{
  "init_std_router": 0.0101,
  "head_dim": 64,
  "init": "normal",
  "init_std_down": 0.0202,
  "optimizer": "soap_variant",
  "lr_head": 0.00527,
  "final_lr_fraction": 0.05,
  "dataset": "wikipedia_en"
}
Below are experts of layer 7 (counted from 0) of a mixture-of-experts language model. Rows are named router (the router's row for the expert), up (a neuron's input weights, with its number) and show model dimensions 96-191. Each number is 200 + 30 x the weight over its row's rms, rounded and kept within 0 to 999.
After each expert's rows: "comes after" lists some tokens at least twice as common just before its tokens as in all text. This comes from a sample of Wikipedia text that the model never trained on. Tokens count by the router's weight.

# expert 12
router,228,154,185,169,185,215,203,241,180,193,223,190,212,154,199,159,229,181,175,234,177,198,230,250,166,192,207,203,201,141,184,257,226,220,180,213,292,176,167,227,177,200,216,223,176,212,213,225,198,228,173,176,201,220,173,247,255,223,206,194,212,229,208,177,224,178,191,171,219,206,219,151,169,251,219,207,162,238,231,241,153,188,168,183,187,206,193,187,234,201,180,237,200,168,150,146
up3,169,149,183,179,171,184,164,167,244,174,211,229,141,198,199,160,230,152,206,255,203,194,159,213,135,171,227,213,204,263,203,203,216,212,226,120,169,228,179,206,214,184,168,240,187,195,203,182,210,186,247,182,228,212,204,180,154,177,206,187,146,194,243,235,196,209,137,135,240,184,224,208,242,147,181,200,237,188,149,211,180,201,187,174,226,186,182,224,230,211,213,196,251,219,153,260
up4,223,180,205,214,190,161,179,219,168,182,169,214,283,238,227,188,179,224,188,212,237,210,219,218,172,199,167,233,231,156,191,167,229,198,181,204,176,199,231,213,155,192,205,231,216,256,185,154,175,237,168,241,226,191,189,182,180,164,214,183,235,221,257,217,219,218,206,194,177,197,160,198,155,216,143,207,180,185,197,203,185,163,197,259,222,267,227,213,213,203,198,186,185,174,195,209
up5,222,220,192,175,211,191,207,217,240,240,186,219,280,213,195,260,198,163,203,166,184,170,289,232,173,206,221,161,198,130,163,166,229,238,171,193,224,211,179,159,200,167,212,197,223,183,227,238,211,209,216,205,248,199,199,247,165,184,108,229,209,226,178,195,208,171,202,206,210,201,218,265,195,173,206,195,151,222,208,198,223,178,178,218,217,226,221,168,217,170,166,197,171,190,196,233
up6,202,231,223,183,167,165,215,201,192,282,222,187,238,252,194,184,200,241,212,171,173,214,207,256,180,217,168,182,234,169,188,240,231,248,197,253,245,204,187,237,205,213,158,184,210,206,168,217,173,175,151,206,205,207,222,149,188,199,168,199,188,147,199,216,183,225,190,146,165,190,141,165,136,183,177,190,151,218,236,205,184,207,180,195,175,184,216,138,224,195,219,144,223,212,212,202
up7,208,266,150,191,260,162,218,216,203,176,194,208,165,223,232,195,205,174,168,170,212,140,150,173,176,213,208,199,200,152,218,175,231,226,185,209,260,151,158,172,191,190,274,156,175,159,208,218,196,139,205,235,216,180,177,183,165,172,205,217,196,262,172,214,208,189,216,186,228,213,196,168,203,184,185,183,203,240,197,219,187,213,229,190,207,149,203,211,198,148,143,126,245,163,194,171
up8,239,159,273,236,186,216,215,209,179,193,195,268,188,196,206,183,221,206,241,178,214,244,213,217,203,181,210,207,223,163,195,159,280,144,134,166,255,242,187,220,191,206,257,198,187,180,175,218,205,139,258,239,197,229,169,173,237,248,193,189,211,180,231,187,183,210,174,207,185,200,193,220,174,168,200,132,208,198,188,236,203,245,158,197,168,158,180,119,175,165,127,198,244,227,237,229
up9,246,212,186,220,247,238,166,216,203,168,197,226,232,215,163,204,184,258,220,174,201,181,258,165,155,195,208,246,229,136,140,174,192,203,180,192,238,233,208,179,193,215,189,210,232,182,225,200,165,177,249,137,163,174,189,195,161,194,225,185,193,238,256,217,181,207,183,206,195,182,258,228,148,214,233,176,209,194,237,200,245,209,205,212,248,188,255,143,169,198,149,175,234,202,216,218
up10,207,182,178,238,125,189,238,170,194,194,249,197,219,210,171,196,251,225,173,182,136,246,185,194,228,210,227,193,201,147,224,228,198,153,216,189,197,243,201,198,210,179,185,208,204,231,184,211,180,233,233,192,202,217,160,142,192,243,184,205,211,183,169,131,187,221,172,216,193,180,155,174,208,213,212,196,222,262,248,172,163,161,150,190,196,184,226,251,191,202,218,191,226,202,165,202
up11,239,202,235,189,230,201,214,217,227,184,196,181,232,189,191,263,214,193,196,231,198,219,185,248,211,203,181,227,165,205,225,127,226,208,190,215,190,175,162,213,271,186,192,168,224,219,118,213,188,248,139,202,246,223,179,152,257,192,238,196,198,265,220,210,221,199,188,231,177,178,251,199,161,241,225,150,192,256,190,189,156,212,227,193,183,216,206,240,182,208,205,194,200,179,185,185
comes after: "\n", " ", " known", "    ", "\"", " name"

# expert 9
router,212,190,210,211,163,187,242,269,206,207,207,216,143,208,207,186,208,173,239,230,209,266,209,187,222,215,254,169,189,177,234,230,221,242,189,210,264,165,228,206,237,149,245,227,159,198,204,204,186,186,280,235,184,171,147,173,177,171,242,225,200,240,215,194,257,153,224,144,140,242,201,200,178,212,214,223,257,194,231,239,243,172,210,169,138,190,180,235,166,218,193,196,206,208,240,144
up3,210,183,242,214,256,176,177,225,178,219,169,180,177,231,204,176,157,148,157,242,189,240,150,205,222,203,191,171,262,184,182,212,210,213,152,290,225,236,178,225,219,190,251,166,167,167,162,214,193,254,195,192,220,158,179,221,129,183,195,243,188,285,250,199,174,188,246,216,220,212,189,172,202,195,241,234,210,172,176,212,167,161,211,211,198,208,204,162,218,188,192,198,207,200,207,222
up4,198,155,256,163,181,234,204,200,211,206,151,103,195,219,187,209,186,192,215,222,160,216,203,160,166,191,211,240,182,187,182,200,208,194,229,227,193,183,204,190,192,186,207,253,215,190,149,211,159,225,183,216,201,229,189,172,208,212,249,234,175,273,223,172,166,249,215,203,213,235,236,192,142,210,199,202,212,193,173,207,232,151,275,136,184,239,250,224,204,201,228,227,227,229,259,168
up5,229,246,229,197,264,211,231,215,182,199,200,225,227,191,235,179,202,156,215,218,145,187,253,259,229,197,192,222,221,246,132,247,188,173,175,144,178,182,178,228,179,167,194,169,211,241,157,198,139,211,234,283,186,172,185,191,199,218,205,223,168,270,211,214,205,213,181,177,196,238,185,197,210,282,205,216,209,164,220,248,181,174,246,153,194,172,178,156,205,200,188,177,259,152,250,209
up6,216,195,222,144,182,184,160,199,210,204,215,213,250,192,133,160,188,187,215,190,137,279,190,271,219,204,192,151,200,167,193,190,204,187,226,180,155,238,222,165,193,177,221,169,203,196,274,229,226,193,249,195,209,143,126,231,212,184,199,198,180,217,183,193,211,155,230,190,186,215,215,237,209,257,216,220,200,223,232,238,217,211,195,126,138,186,190,236,192,167,229,192,269,260,237,230
up7,158,165,213,226,190,192,206,206,203,234,217,243,177,167,164,227,204,199,233,212,220,193,217,218,167,205,197,246,178,185,241,226,187,171,222,218,197,212,156,174,224,196,204,183,184,196,226,188,238,261,177,201,214,196,152,111,231,240,224,212,201,180,222,170,242,195,232,203,189,168,121,226,167,190,210,230,200,165,199,196,193,152,203,228,201,85,182,230,242,204,237,205,209,191,190,192
up8,183,174,210,227,151,183,209,271,188,216,195,168,185,205,231,228,167,171,232,220,169,192,237,203,239,248,247,229,195,225,184,184,108,204,183,196,237,191,202,217,207,129,250,201,174,191,181,239,208,172,223,220,198,236,210,214,234,212,211,260,164,244,148,185,179,229,181,214,167,223,203,194,189,257,211,204,220,181,233,240,172,251,277,150,189,202,221,236,168,189,173,209,156,270,275,200
up9,237,231,252,221,139,209,231,206,242,213,189,214,192,182,240,186,186,220,252,196,163,190,159,223,204,261,223,210,250,234,207,225,181,227,193,268,170,200,205,223,241,198,196,229,176,155,236,175,162,157,201,254,250,205,209,269,230,168,218,205,236,263,172,198,216,201,144,173,187,209,188,170,161,185,251,261,197,187,171,189,254,231,176,189,176,122,147,223,174,217,240,178,212,226,193,236
up10,210,219,198,231,188,181,174,209,185,197,208,205,177,191,202,156,150,202,193,226,185,205,223,227,169,205,217,232,179,166,219,215,171,202,188,219,258,157,190,132,221,209,199,246,203,193,205,180,203,211,163,180,170,183,171,225,181,162,207,248,183,247,229,236,188,261,246,218,228,228,201,205,163,168,204,266,199,196,192,166,198,236,183,209,198,189,176,145,208,193,258,189,259,180,148,184
up11,183,151,201,193,188,245,243,220,225,242,228,243,231,168,198,234,242,178,226,230,194,175,252,242,214,209,207,248,175,176,193,233,187,225,179,238,182,200,177,194,215,159,175,171,226,218,234,171,245,218,204,211,197,228,151,156,213,171,193,183,260,278,231,190,223,173,234,207,198,232,229,162,176,256,189,223,212,183,241,127,216,189,184,161,213,135,197,167,253,200,137,223,196,214,217,114
comes after: " |", "|", "-", ";", " 0", " 1"

# expert 7
router,176,227,198,204,147,140,213,155,177,235,160,234,202,176,219,161,207,126,191,221,199,180,236,245,173,222,174,251,197,221,186,182,220,145,165,221,243,200,213,174,201,152,207,177,213,208,200,234,176,178,156,198,242,226,198,213,219,196,198,206,219,226,164,188,223,177,174,260,196,200,196,226,185,214,211,220,188,229,148,204,227,198,167,200,177,202,150,186,222,190,200,227,174,191,201,129
up3,228,223,171,218,209,204,241,220,267,174,207,184,147,159,197,148,128,115,183,177,235,156,224,210,195,207,152,209,219,232,221,211,242,210,216,175,204,169,249,161,220,184,174,186,238,196,177,209,226,230,229,202,213,231,209,167,220,166,209,181,177,204,214,180,173,153,173,186,179,181,176,168,188,246,210,197,211,195,207,236,248,203,202,219,208,277,197,178,206,155,227,210,213,201,191,171
up4,202,203,208,132,176,156,167,173,177,167,192,198,211,167,206,192,212,198,223,193,200,177,241,190,189,166,211,203,174,225,209,194,230,253,172,191,194,192,250,226,220,172,157,247,186,108,227,204,199,188,169,196,192,182,212,217,221,277,239,227,214,161,164,183,184,121,206,260,171,192,196,211,212,158,235,206,244,210,171,172,151,152,194,267,194,231,158,221,201,174,134,201,178,255,220,203
up5,202,243,194,117,209,192,189,216,246,205,159,234,177,222,172,191,195,152,242,238,191,183,134,211,179,204,225,216,178,257,236,187,212,228,241,225,244,211,169,198,154,216,204,208,171,207,179,154,174,171,232,189,145,167,220,256,232,205,187,204,179,196,203,195,261,199,186,202,179,181,167,191,188,200,221,241,152,195,158,173,150,184,160,203,156,250,222,193,253,204,204,259,198,190,192,124
up6,158,203,164,185,219,179,125,158,194,200,160,219,174,183,179,164,262,181,254,252,216,133,201,184,197,243,191,172,210,194,167,193,223,109,205,192,171,172,177,190,192,211,153,181,168,225,211,235,177,230,179,233,185,212,207,133,156,211,223,206,216,256,235,185,226,206,157,193,233,212,215,195,161,194,207,212,183,219,184,251,156,203,166,153,180,185,181,165,207,203,232,237,184,154,193,194
up7,183,183,231,239,203,203,218,212,192,191,197,197,192,178,167,211,201,194,191,204,183,203,175,223,203,190,180,208,220,194,156,137,211,230,223,237,226,232,162,206,230,187,163,192,189,197,221,211,249,182,178,244,161,174,222,223,213,222,181,227,226,228,191,216,195,174,204,243,187,242,248,155,171,215,159,224,170,187,152,197,170,192,211,184,179,195,208,225,203,263,232,220,143,212,192,217
up8,204,184,258,212,236,245,206,168,233,187,237,182,148,199,209,253,224,171,205,206,244,186,169,160,224,229,189,203,188,238,155,171,197,229,164,221,269,190,190,190,240,205,189,156,226,190,137,211,123,195,232,286,204,238,213,285,210,198,177,195,213,156,173,217,220,167,245,200,159,224,183,198,182,231,188,174,194,211,189,216,257,180,255,207,199,206,193,164,171,196,175,136,207,177,217,231
up9,207,204,164,192,189,220,219,209,180,215,205,178,235,173,186,146,159,177,161,202,223,250,172,211,197,224,200,218,223,183,258,159,239,176,237,218,233,190,198,166,203,157,177,161,215,209,177,157,182,262,211,183,210,271,198,167,241,189,242,218,244,189,250,225,242,165,197,190,195,198,244,172,163,186,183,170,232,200,278,184,225,156,223,182,182,184,178,182,224,211,199,200,241,188,260,171
up10,215,192,264,199,171,207,184,167,224,118,160,181,193,163,206,163,252,193,207,191,202,153,212,103,166,232,249,217,262,206,177,172,189,159,225,193,187,157,201,209,153,245,186,193,250,218,184,200,192,204,146,172,198,216,167,175,177,177,185,212,198,169,222,211,225,213,185,200,246,181,207,205,180,226,249,205,208,199,137,212,235,160,198,200,171,178,220,176,174,201,208,176,197,210,167,207
up11,203,255,186,233,225,238,214,195,178,269,163,243,184,212,210,215,196,148,187,238,237,214,181,233,231,187,184,191,226,205,171,189,213,199,188,229,231,188,216,167,205,184,218,194,221,187,213,231,222,213,219,207,177,176,167,196,221,200,148,164,220,212,190,169,225,166,194,181,273,207,164,203,230,212,219,259,177,227,186,188,180,220,235,133,198,206,212,164,282,171,233,224,206,164,224,167
comes after: ".", "==", ")", " =", " ==", "==="

# expert 18
router,241,176,192,157,155,224,229,196,135,173,136,231,248,213,233,124,188,195,236,196,220,179,196,211,154,176,199,220,195,171,177,209,213,168,218,213,250,144,204,153,215,222,182,167,180,126,248,242,156,216,189,186,224,232,196,227,226,177,202,226,205,199,189,218,240,217,182,198,182,212,227,240,140,242,211,205,183,201,194,222,241,177,162,150,215,186,146,211,214,165,189,243,229,184,211,186
up3,206,226,223,207,195,223,217,201,177,151,182,171,212,223,133,229,183,160,222,211,190,188,159,220,143,176,186,149,158,172,192,261,216,201,226,184,231,205,181,135,159,189,221,197,166,163,131,255,194,206,198,186,195,220,189,252,193,240,216,194,230,242,212,208,230,173,224,240,213,185,185,168,210,192,202,245,159,150,186,153,197,192,196,205,190,190,201,176,198,223,180,175,244,244,212,167
up4,197,224,225,180,167,191,206,254,183,206,239,213,193,205,188,160,212,228,199,218,216,196,190,101,177,182,270,197,163,236,152,215,220,192,195,170,199,187,231,201,158,197,241,223,210,160,198,194,176,215,237,207,127,173,184,147,247,177,212,187,214,229,157,174,215,228,176,135,222,177,185,222,159,247,205,190,202,213,198,184,209,176,210,123,234,149,211,181,187,237,252,207,170,206,192,190
up5,160,188,178,163,217,220,209,215,270,210,234,232,193,133,247,170,203,162,230,221,259,231,184,186,204,176,187,167,244,182,187,145,215,239,234,197,222,158,218,141,213,174,177,174,179,222,173,219,194,245,235,163,250,192,262,207,189,192,227,198,177,243,182,200,217,215,166,230,189,141,232,176,160,198,199,210,239,146,192,214,193,190,200,252,268,236,195,160,175,231,213,200,210,233,205,202
up6,242,164,181,212,171,250,195,225,226,187,232,218,205,200,175,171,214,220,206,204,186,174,222,215,254,235,192,150,204,195,195,197,195,240,164,174,213,158,156,142,223,234,201,217,232,184,221,245,211,182,148,186,270,154,220,209,221,202,155,199,266,207,233,235,239,227,202,195,192,185,160,224,178,214,225,175,215,233,197,248,235,201,175,197,198,199,193,165,159,203,216,194,156,176,121,215
up7,198,212,253,213,206,183,213,145,249,149,179,129,203,212,161,236,162,165,257,157,220,209,192,186,189,198,149,242,167,188,191,237,278,235,227,222,184,151,248,199,200,221,172,205,182,226,216,178,158,202,228,153,229,208,250,189,178,170,207,252,231,160,200,122,168,199,198,237,211,206,175,205,196,215,205,204,177,168,212,197,171,232,183,207,224,187,207,207,179,249,188,210,167,236,181,276
up8,191,166,155,232,199,171,156,189,189,230,236,201,260,202,181,178,211,219,224,209,196,228,163,205,202,202,237,166,229,175,251,201,228,196,190,222,149,192,226,191,181,241,153,197,234,166,240,244,242,202,197,204,166,252,204,217,210,166,209,219,212,181,170,173,228,227,212,164,177,196,197,186,212,192,143,195,241,171,162,209,215,211,221,211,202,186,178,160,184,263,192,180,208,215,205,196
up9,198,162,206,217,151,169,211,180,178,196,226,218,177,238,171,176,157,184,197,243,144,176,167,196,190,216,204,219,230,247,238,176,184,168,232,268,177,198,175,152,235,188,143,223,203,232,216,213,211,162,253,242,170,166,197,226,129,200,221,137,233,210,244,246,183,228,205,177,188,217,227,233,127,190,187,189,194,201,201,172,222,189,193,158,185,211,169,202,181,158,156,207,236,188,212,207
up10,241,197,182,183,199,213,211,197,250,215,147,190,173,171,226,190,171,195,185,236,151,174,158,191,197,138,234,226,203,206,169,179,143,268,194,197,243,209,234,200,189,223,196,154,208,215,201,191,246,170,185,169,259,229,150,202,253,173,179,198,191,230,204,153,205,231,170,176,217,188,217,216,161,189,235,200,249,239,212,213,178,222,203,183,241,240,240,234,215,252,209,219,247,182,109,161
up11,229,206,241,207,241,185,159,265,203,226,212,170,187,269,195,120,114,185,195,269,169,165,191,207,217,164,230,133,208,195,198,263,144,247,150,197,205,226,256,253,210,210,256,152,198,204,225,187,178,237,216,184,236,234,213,217,235,218,231,227,181,213,220,237,188,181,173,248,169,201,185,217,190,193,179,177,222,200,194,177,170,198,244,140,271,174,201,181,171,200,185,163,238,206,191,151
comes after: " of", " in", " to", ".", " at", " on"

# expert 15
router,212,257,207,190,166,187,201,230,233,239,177,224,183,185,158,208,211,164,247,215,214,232,188,234,190,293,243,194,139,185,180,199,253,206,205,199,238,210,177,175,207,154,248,205,208,203,243,193,178,223,235,219,191,247,168,229,178,208,193,184,186,250,179,164,211,159,237,180,251,200,234,213,184,175,227,207,254,234,201,189,204,187,210,120,134,212,164,166,232,200,170,225,150,169,200,122
up3,204,289,202,209,235,241,208,242,204,217,182,163,229,222,183,225,176,186,159,197,209,196,183,251,173,195,249,126,184,204,231,182,205,197,248,211,248,177,149,266,213,174,182,191,234,197,251,189,191,227,226,237,189,173,208,182,212,226,206,200,238,208,199,186,186,223,231,154,185,211,155,195,198,223,219,142,195,183,187,187,247,207,208,210,196,222,201,220,190,175,191,203,174,216,198,192
up4,183,229,192,230,215,183,121,225,245,201,233,227,193,111,182,189,164,186,210,209,190,231,221,212,186,267,209,170,248,231,186,209,238,227,204,180,228,207,176,201,217,217,212,216,161,135,218,234,238,137,235,171,231,218,240,215,195,163,230,234,185,275,171,172,164,220,189,233,168,170,243,231,225,164,199,189,180,213,219,223,254,199,179,146,186,220,217,218,176,181,168,90,210,242,216,157
up5,200,203,216,198,161,222,188,178,213,187,200,153,185,210,223,178,159,240,211,161,181,211,199,256,163,220,202,177,194,220,151,194,180,290,163,210,208,194,187,165,165,155,185,163,219,114,144,187,201,197,235,169,180,214,233,210,118,170,226,204,191,218,188,240,146,216,235,236,204,165,156,124,204,166,179,158,210,179,193,169,225,148,177,192,172,199,211,195,219,198,230,202,226,159,179,175
up6,189,247,221,190,208,233,170,194,210,194,236,141,187,171,225,191,194,205,235,195,167,230,182,211,185,224,160,192,152,225,167,161,180,174,183,279,228,180,209,195,233,263,203,162,155,205,263,241,190,193,194,187,167,151,166,235,204,247,240,203,220,223,188,170,187,219,274,222,212,209,205,167,163,247,221,145,223,167,223,195,229,150,159,197,166,192,184,176,163,209,213,232,168,271,176,175
up7,165,174,215,181,235,200,147,254,237,147,206,187,205,184,202,173,176,178,153,204,171,235,242,191,169,242,180,215,223,174,188,165,168,209,221,230,262,221,225,193,244,199,164,280,175,229,199,213,189,216,187,210,220,209,160,163,198,224,187,180,204,223,160,205,155,171,199,214,235,177,185,196,186,221,230,178,160,161,201,225,231,169,223,174,219,284,164,202,223,239,215,150,126,190,219,230
up8,202,234,197,158,190,215,186,228,169,198,208,132,233,143,180,178,163,253,229,176,215,208,244,252,169,254,229,203,170,169,179,237,233,237,238,185,194,189,173,193,215,221,142,255,222,222,219,215,220,260,212,191,172,219,279,167,190,190,208,203,237,207,236,170,160,162,201,143,208,205,225,213,220,242,210,174,196,140,216,236,182,205,201,184,173,194,211,200,243,238,203,211,168,224,245,208
up9,236,207,177,184,247,224,199,231,165,184,202,189,164,240,206,154,204,184,148,206,205,213,217,250,149,211,238,229,137,200,209,178,281,210,182,183,235,194,154,204,195,205,238,245,223,201,239,240,231,204,193,206,246,179,243,219,236,242,232,205,208,246,124,235,235,158,238,201,208,186,194,232,200,187,190,228,187,218,198,152,212,199,204,230,164,185,185,192,192,177,142,144,236,169,218,226
up10,238,190,233,172,180,248,163,185,151,201,170,233,238,216,158,167,171,199,167,218,187,170,294,228,213,212,189,169,177,179,217,207,198,163,223,181,183,142,187,190,214,127,233,223,155,183,219,174,200,216,233,174,205,270,202,202,192,191,275,240,198,215,210,199,169,222,156,194,222,163,222,222,221,162,209,148,161,196,180,231,241,209,214,173,159,160,178,202,208,187,234,190,171,203,204,203
up11,247,247,205,234,171,208,172,209,189,170,170,236,175,216,275,196,166,180,180,168,195,155,183,248,132,244,236,198,203,171,174,165,143,157,181,232,204,235,198,183,174,202,199,246,203,235,212,165,208,173,192,233,143,213,169,191,189,231,213,223,245,189,153,203,202,192,219,210,212,175,184,248,183,226,196,211,217,188,198,220,227,168,210,245,195,175,207,168,196,198,230,177,227,210,239,241
comes after: " the", " a", " The", "==", " his", "The"

# expert 19
router,149,177,208,217,196,161,248,202,237,232,210,178,197,192,211,187,178,149,162,259,191,162,245,235,201,214,199,213,228,211,196,204,192,159,141,218,272,232,244,229,215,186,254,196,173,189,200,241,214,168,195,162,168,183,160,210,229,250,226,162,244,212,205,198,188,172,159,196,204,154,175,183,217,197,221,234,200,181,208,211,168,182,191,175,151,211,195,230,183,190,164,152,234,197,210,157
up3,197,200,217,161,210,210,262,211,177,235,206,186,199,183,183,213,206,192,219,178,176,159,176,182,192,218,173,204,184,209,239,208,177,235,184,238,188,227,197,196,196,215,233,213,172,175,186,186,181,189,223,195,191,212,219,220,187,139,176,206,156,217,179,182,115,205,195,152,160,243,254,186,191,173,207,235,157,241,271,222,247,247,200,163,126,204,173,195,172,214,183,192,247,194,225,172
up4,218,218,246,191,175,227,198,230,184,203,225,175,201,211,161,261,234,193,231,169,173,221,161,196,197,130,269,175,167,210,202,160,176,217,223,214,238,235,183,177,210,211,228,232,173,173,213,250,210,171,188,165,193,223,202,259,220,208,182,234,164,150,199,238,149,154,223,146,152,180,185,195,224,191,250,187,232,248,237,209,166,179,215,181,243,178,232,193,201,189,177,148,235,245,230,229
up5,229,198,226,141,195,187,224,186,190,208,216,179,110,238,217,190,261,198,176,230,272,178,232,242,213,222,210,202,134,194,258,197,189,206,194,205,248,193,202,169,207,212,183,266,199,153,190,191,226,207,196,217,199,246,201,173,171,182,191,236,203,217,231,238,200,193,130,174,223,220,182,261,223,259,223,293,211,190,185,221,200,200,273,132,236,206,242,214,250,208,196,262,188,205,210,239
up6,176,186,217,227,196,210,215,262,203,214,221,172,133,226,201,194,202,202,259,229,208,192,202,208,253,280,212,209,239,186,205,285,197,200,215,213,163,227,229,196,189,208,270,194,203,205,252,166,248,167,225,175,245,161,214,235,178,237,259,213,237,217,224,164,232,199,236,216,163,193,191,240,227,257,204,215,174,180,196,190,235,189,199,262,225,179,225,230,154,173,190,163,198,202,246,185
up7,219,163,170,247,152,169,199,198,197,184,245,189,162,199,197,218,211,166,140,182,218,176,169,244,202,185,147,155,240,204,187,191,214,171,153,197,171,186,212,175,138,144,224,256,234,178,238,197,206,141,131,205,181,212,164,215,205,234,189,156,169,214,173,190,215,193,206,151,192,190,187,229,186,231,214,167,188,148,200,175,219,185,207,202,189,208,193,210,145,199,165,160,208,223,97,191
up8,193,189,151,156,219,204,257,169,243,228,168,178,224,193,235,284,208,213,228,213,195,177,189,178,215,170,239,163,204,218,175,173,247,201,166,172,175,179,196,192,185,215,179,242,205,159,226,236,237,222,191,260,165,196,185,257,212,225,228,214,213,218,256,206,215,253,179,198,138,185,221,185,199,176,190,204,152,130,198,170,206,171,161,165,225,176,177,208,149,196,198,183,174,230,133,205
up9,239,221,221,190,242,157,210,243,158,225,175,178,191,135,193,184,212,158,176,170,165,241,228,227,176,215,160,172,206,149,204,172,203,172,191,177,164,199,172,238,195,148,247,215,136,168,176,194,217,161,149,214,196,160,213,214,179,219,160,227,156,202,201,219,233,144,201,208,214,226,189,227,227,213,208,232,249,211,188,241,189,198,213,144,230,235,235,207,131,214,203,187,189,218,236,194
up10,159,217,193,215,221,228,209,184,237,240,188,145,183,240,253,179,193,185,195,214,240,170,169,236,193,220,239,210,191,165,207,193,201,155,220,170,209,229,225,229,132,171,202,227,212,240,157,185,165,171,240,180,273,178,189,191,193,207,222,223,244,272,176,204,158,186,234,208,159,193,199,223,183,110,242,234,151,163,181,216,152,160,185,157,208,199,172,176,193,200,171,228,242,252,218,173
up11,157,186,219,176,184,98,149,147,164,211,218,199,196,207,197,133,226,201,233,207,209,201,180,211,238,238,188,156,192,216,221,193,209,235,165,178,151,211,218,235,136,171,219,185,224,180,239,224,217,191,186,272,187,187,194,239,220,219,193,185,184,220,215,191,155,201,165,206,193,159,192,229,192,152,220,203,167,211,199,155,226,203,210,185,153,232,213,209,163,200,195,154,206,174,163,194
comes after: "\n", " to", ")", " he", "\"", " who"

# expert 11
router,219,238,214,208,157,179,261,140,173,212,169,202,208,208,201,174,146,210,219,201,257,245,202,194,151,201,215,207,153,201,210,156,212,246,250,195,199,217,217,169,191,184,195,191,192,203,186,209,204,134,184,181,160,219,171,194,151,211,187,221,213,254,194,193,225,204,153,182,168,197,254,238,138,222,227,200,154,129,158,214,222,196,180,213,193,184,209,217,173,187,183,241,253,193,211,178
up3,191,261,196,175,256,223,209,169,151,201,160,221,180,206,260,181,250,170,249,208,239,218,263,204,197,147,218,240,163,273,179,215,193,172,193,202,197,212,203,241,203,244,203,168,154,233,206,236,211,177,191,210,184,144,208,178,201,147,222,225,189,228,192,222,231,224,203,214,215,152,249,214,207,160,161,201,166,187,135,168,173,182,143,216,186,195,183,178,219,206,233,169,242,186,166,189
up4,201,197,195,147,159,202,192,222,186,182,173,143,177,215,164,217,228,280,188,197,234,176,183,224,154,215,210,199,225,213,148,290,241,169,215,215,239,239,183,192,256,170,174,215,199,190,219,213,200,205,216,195,188,213,173,175,180,207,181,223,172,210,220,261,207,259,186,168,225,217,194,169,221,226,201,175,241,208,182,256,188,206,194,164,176,196,176,215,195,161,220,200,226,159,216,192
up5,120,158,243,132,171,216,205,163,172,183,182,198,126,222,198,185,219,227,251,232,224,199,225,160,195,202,158,208,200,174,224,132,181,217,269,222,218,178,202,176,197,231,200,189,227,219,209,192,189,177,219,193,176,154,177,220,214,153,270,202,181,231,208,194,303,230,186,160,254,216,246,198,185,195,158,232,206,210,179,221,172,237,182,158,201,199,251,172,218,194,188,202,164,206,209,167
up6,225,214,273,123,235,161,219,179,182,205,212,200,196,190,248,231,212,244,185,247,175,204,187,224,147,211,307,235,247,200,194,174,214,158,177,207,206,186,209,192,239,234,225,176,215,196,229,236,297,191,209,204,209,229,228,208,202,178,212,182,230,265,161,124,175,245,212,155,241,189,185,151,186,178,187,148,177,197,186,242,161,267,209,218,199,215,216,175,213,171,202,142,248,155,210,180
up7,198,236,205,221,235,186,199,225,181,197,177,154,199,232,160,289,202,213,191,200,252,167,178,248,220,198,205,170,185,211,214,215,170,217,217,302,191,191,236,207,225,240,158,205,164,243,202,162,186,221,255,209,209,154,158,227,177,193,251,214,195,231,258,184,196,241,208,210,222,208,244,202,143,210,156,175,240,163,186,209,213,185,254,203,208,167,249,230,228,213,150,215,200,202,172,255
up8,149,272,189,175,188,203,257,220,236,204,220,174,231,219,125,217,196,227,206,195,159,243,194,230,227,171,262,246,164,180,250,154,175,242,229,202,233,245,243,225,193,135,197,143,188,152,210,233,182,180,235,160,195,211,193,171,171,224,234,192,151,219,251,151,201,204,218,99,199,147,169,260,192,209,203,246,207,264,191,199,165,205,149,218,238,159,190,182,177,204,203,191,228,206,232,166
up9,216,149,239,155,241,163,181,158,178,219,156,192,218,210,159,247,207,197,195,232,181,232,134,209,215,190,202,144,324,226,168,213,207,176,216,219,219,196,230,188,170,163,170,194,214,171,201,222,179,191,189,202,194,243,193,180,188,200,178,194,217,196,202,163,248,176,175,225,237,228,256,214,208,213,169,219,182,168,198,242,199,209,198,206,169,208,177,215,179,224,199,253,206,250,245,204
up10,195,221,178,217,190,190,252,195,225,258,185,193,216,223,230,212,200,241,201,228,263,161,239,232,179,207,144,202,202,146,179,177,213,215,236,224,224,133,196,225,232,234,235,235,184,246,178,183,220,166,220,225,223,217,210,217,214,182,161,208,225,190,198,175,205,196,203,236,196,214,217,207,197,184,192,227,168,246,180,167,187,210,214,168,274,262,185,201,218,231,179,172,204,168,195,202
up11,196,208,195,202,189,192,178,165,221,136,194,190,168,231,247,253,164,214,183,169,203,207,159,224,157,209,160,211,188,184,254,167,153,180,245,210,182,155,194,239,188,202,221,236,191,213,172,177,240,164,208,189,192,200,188,164,176,160,240,167,225,197,192,211,210,182,258,201,209,236,225,216,148,172,211,212,196,177,170,211,238,218,211,185,245,223,210,175,235,232,204,184,240,205,115,225
comes after: " the", " The", " a", "The", " \"", "S"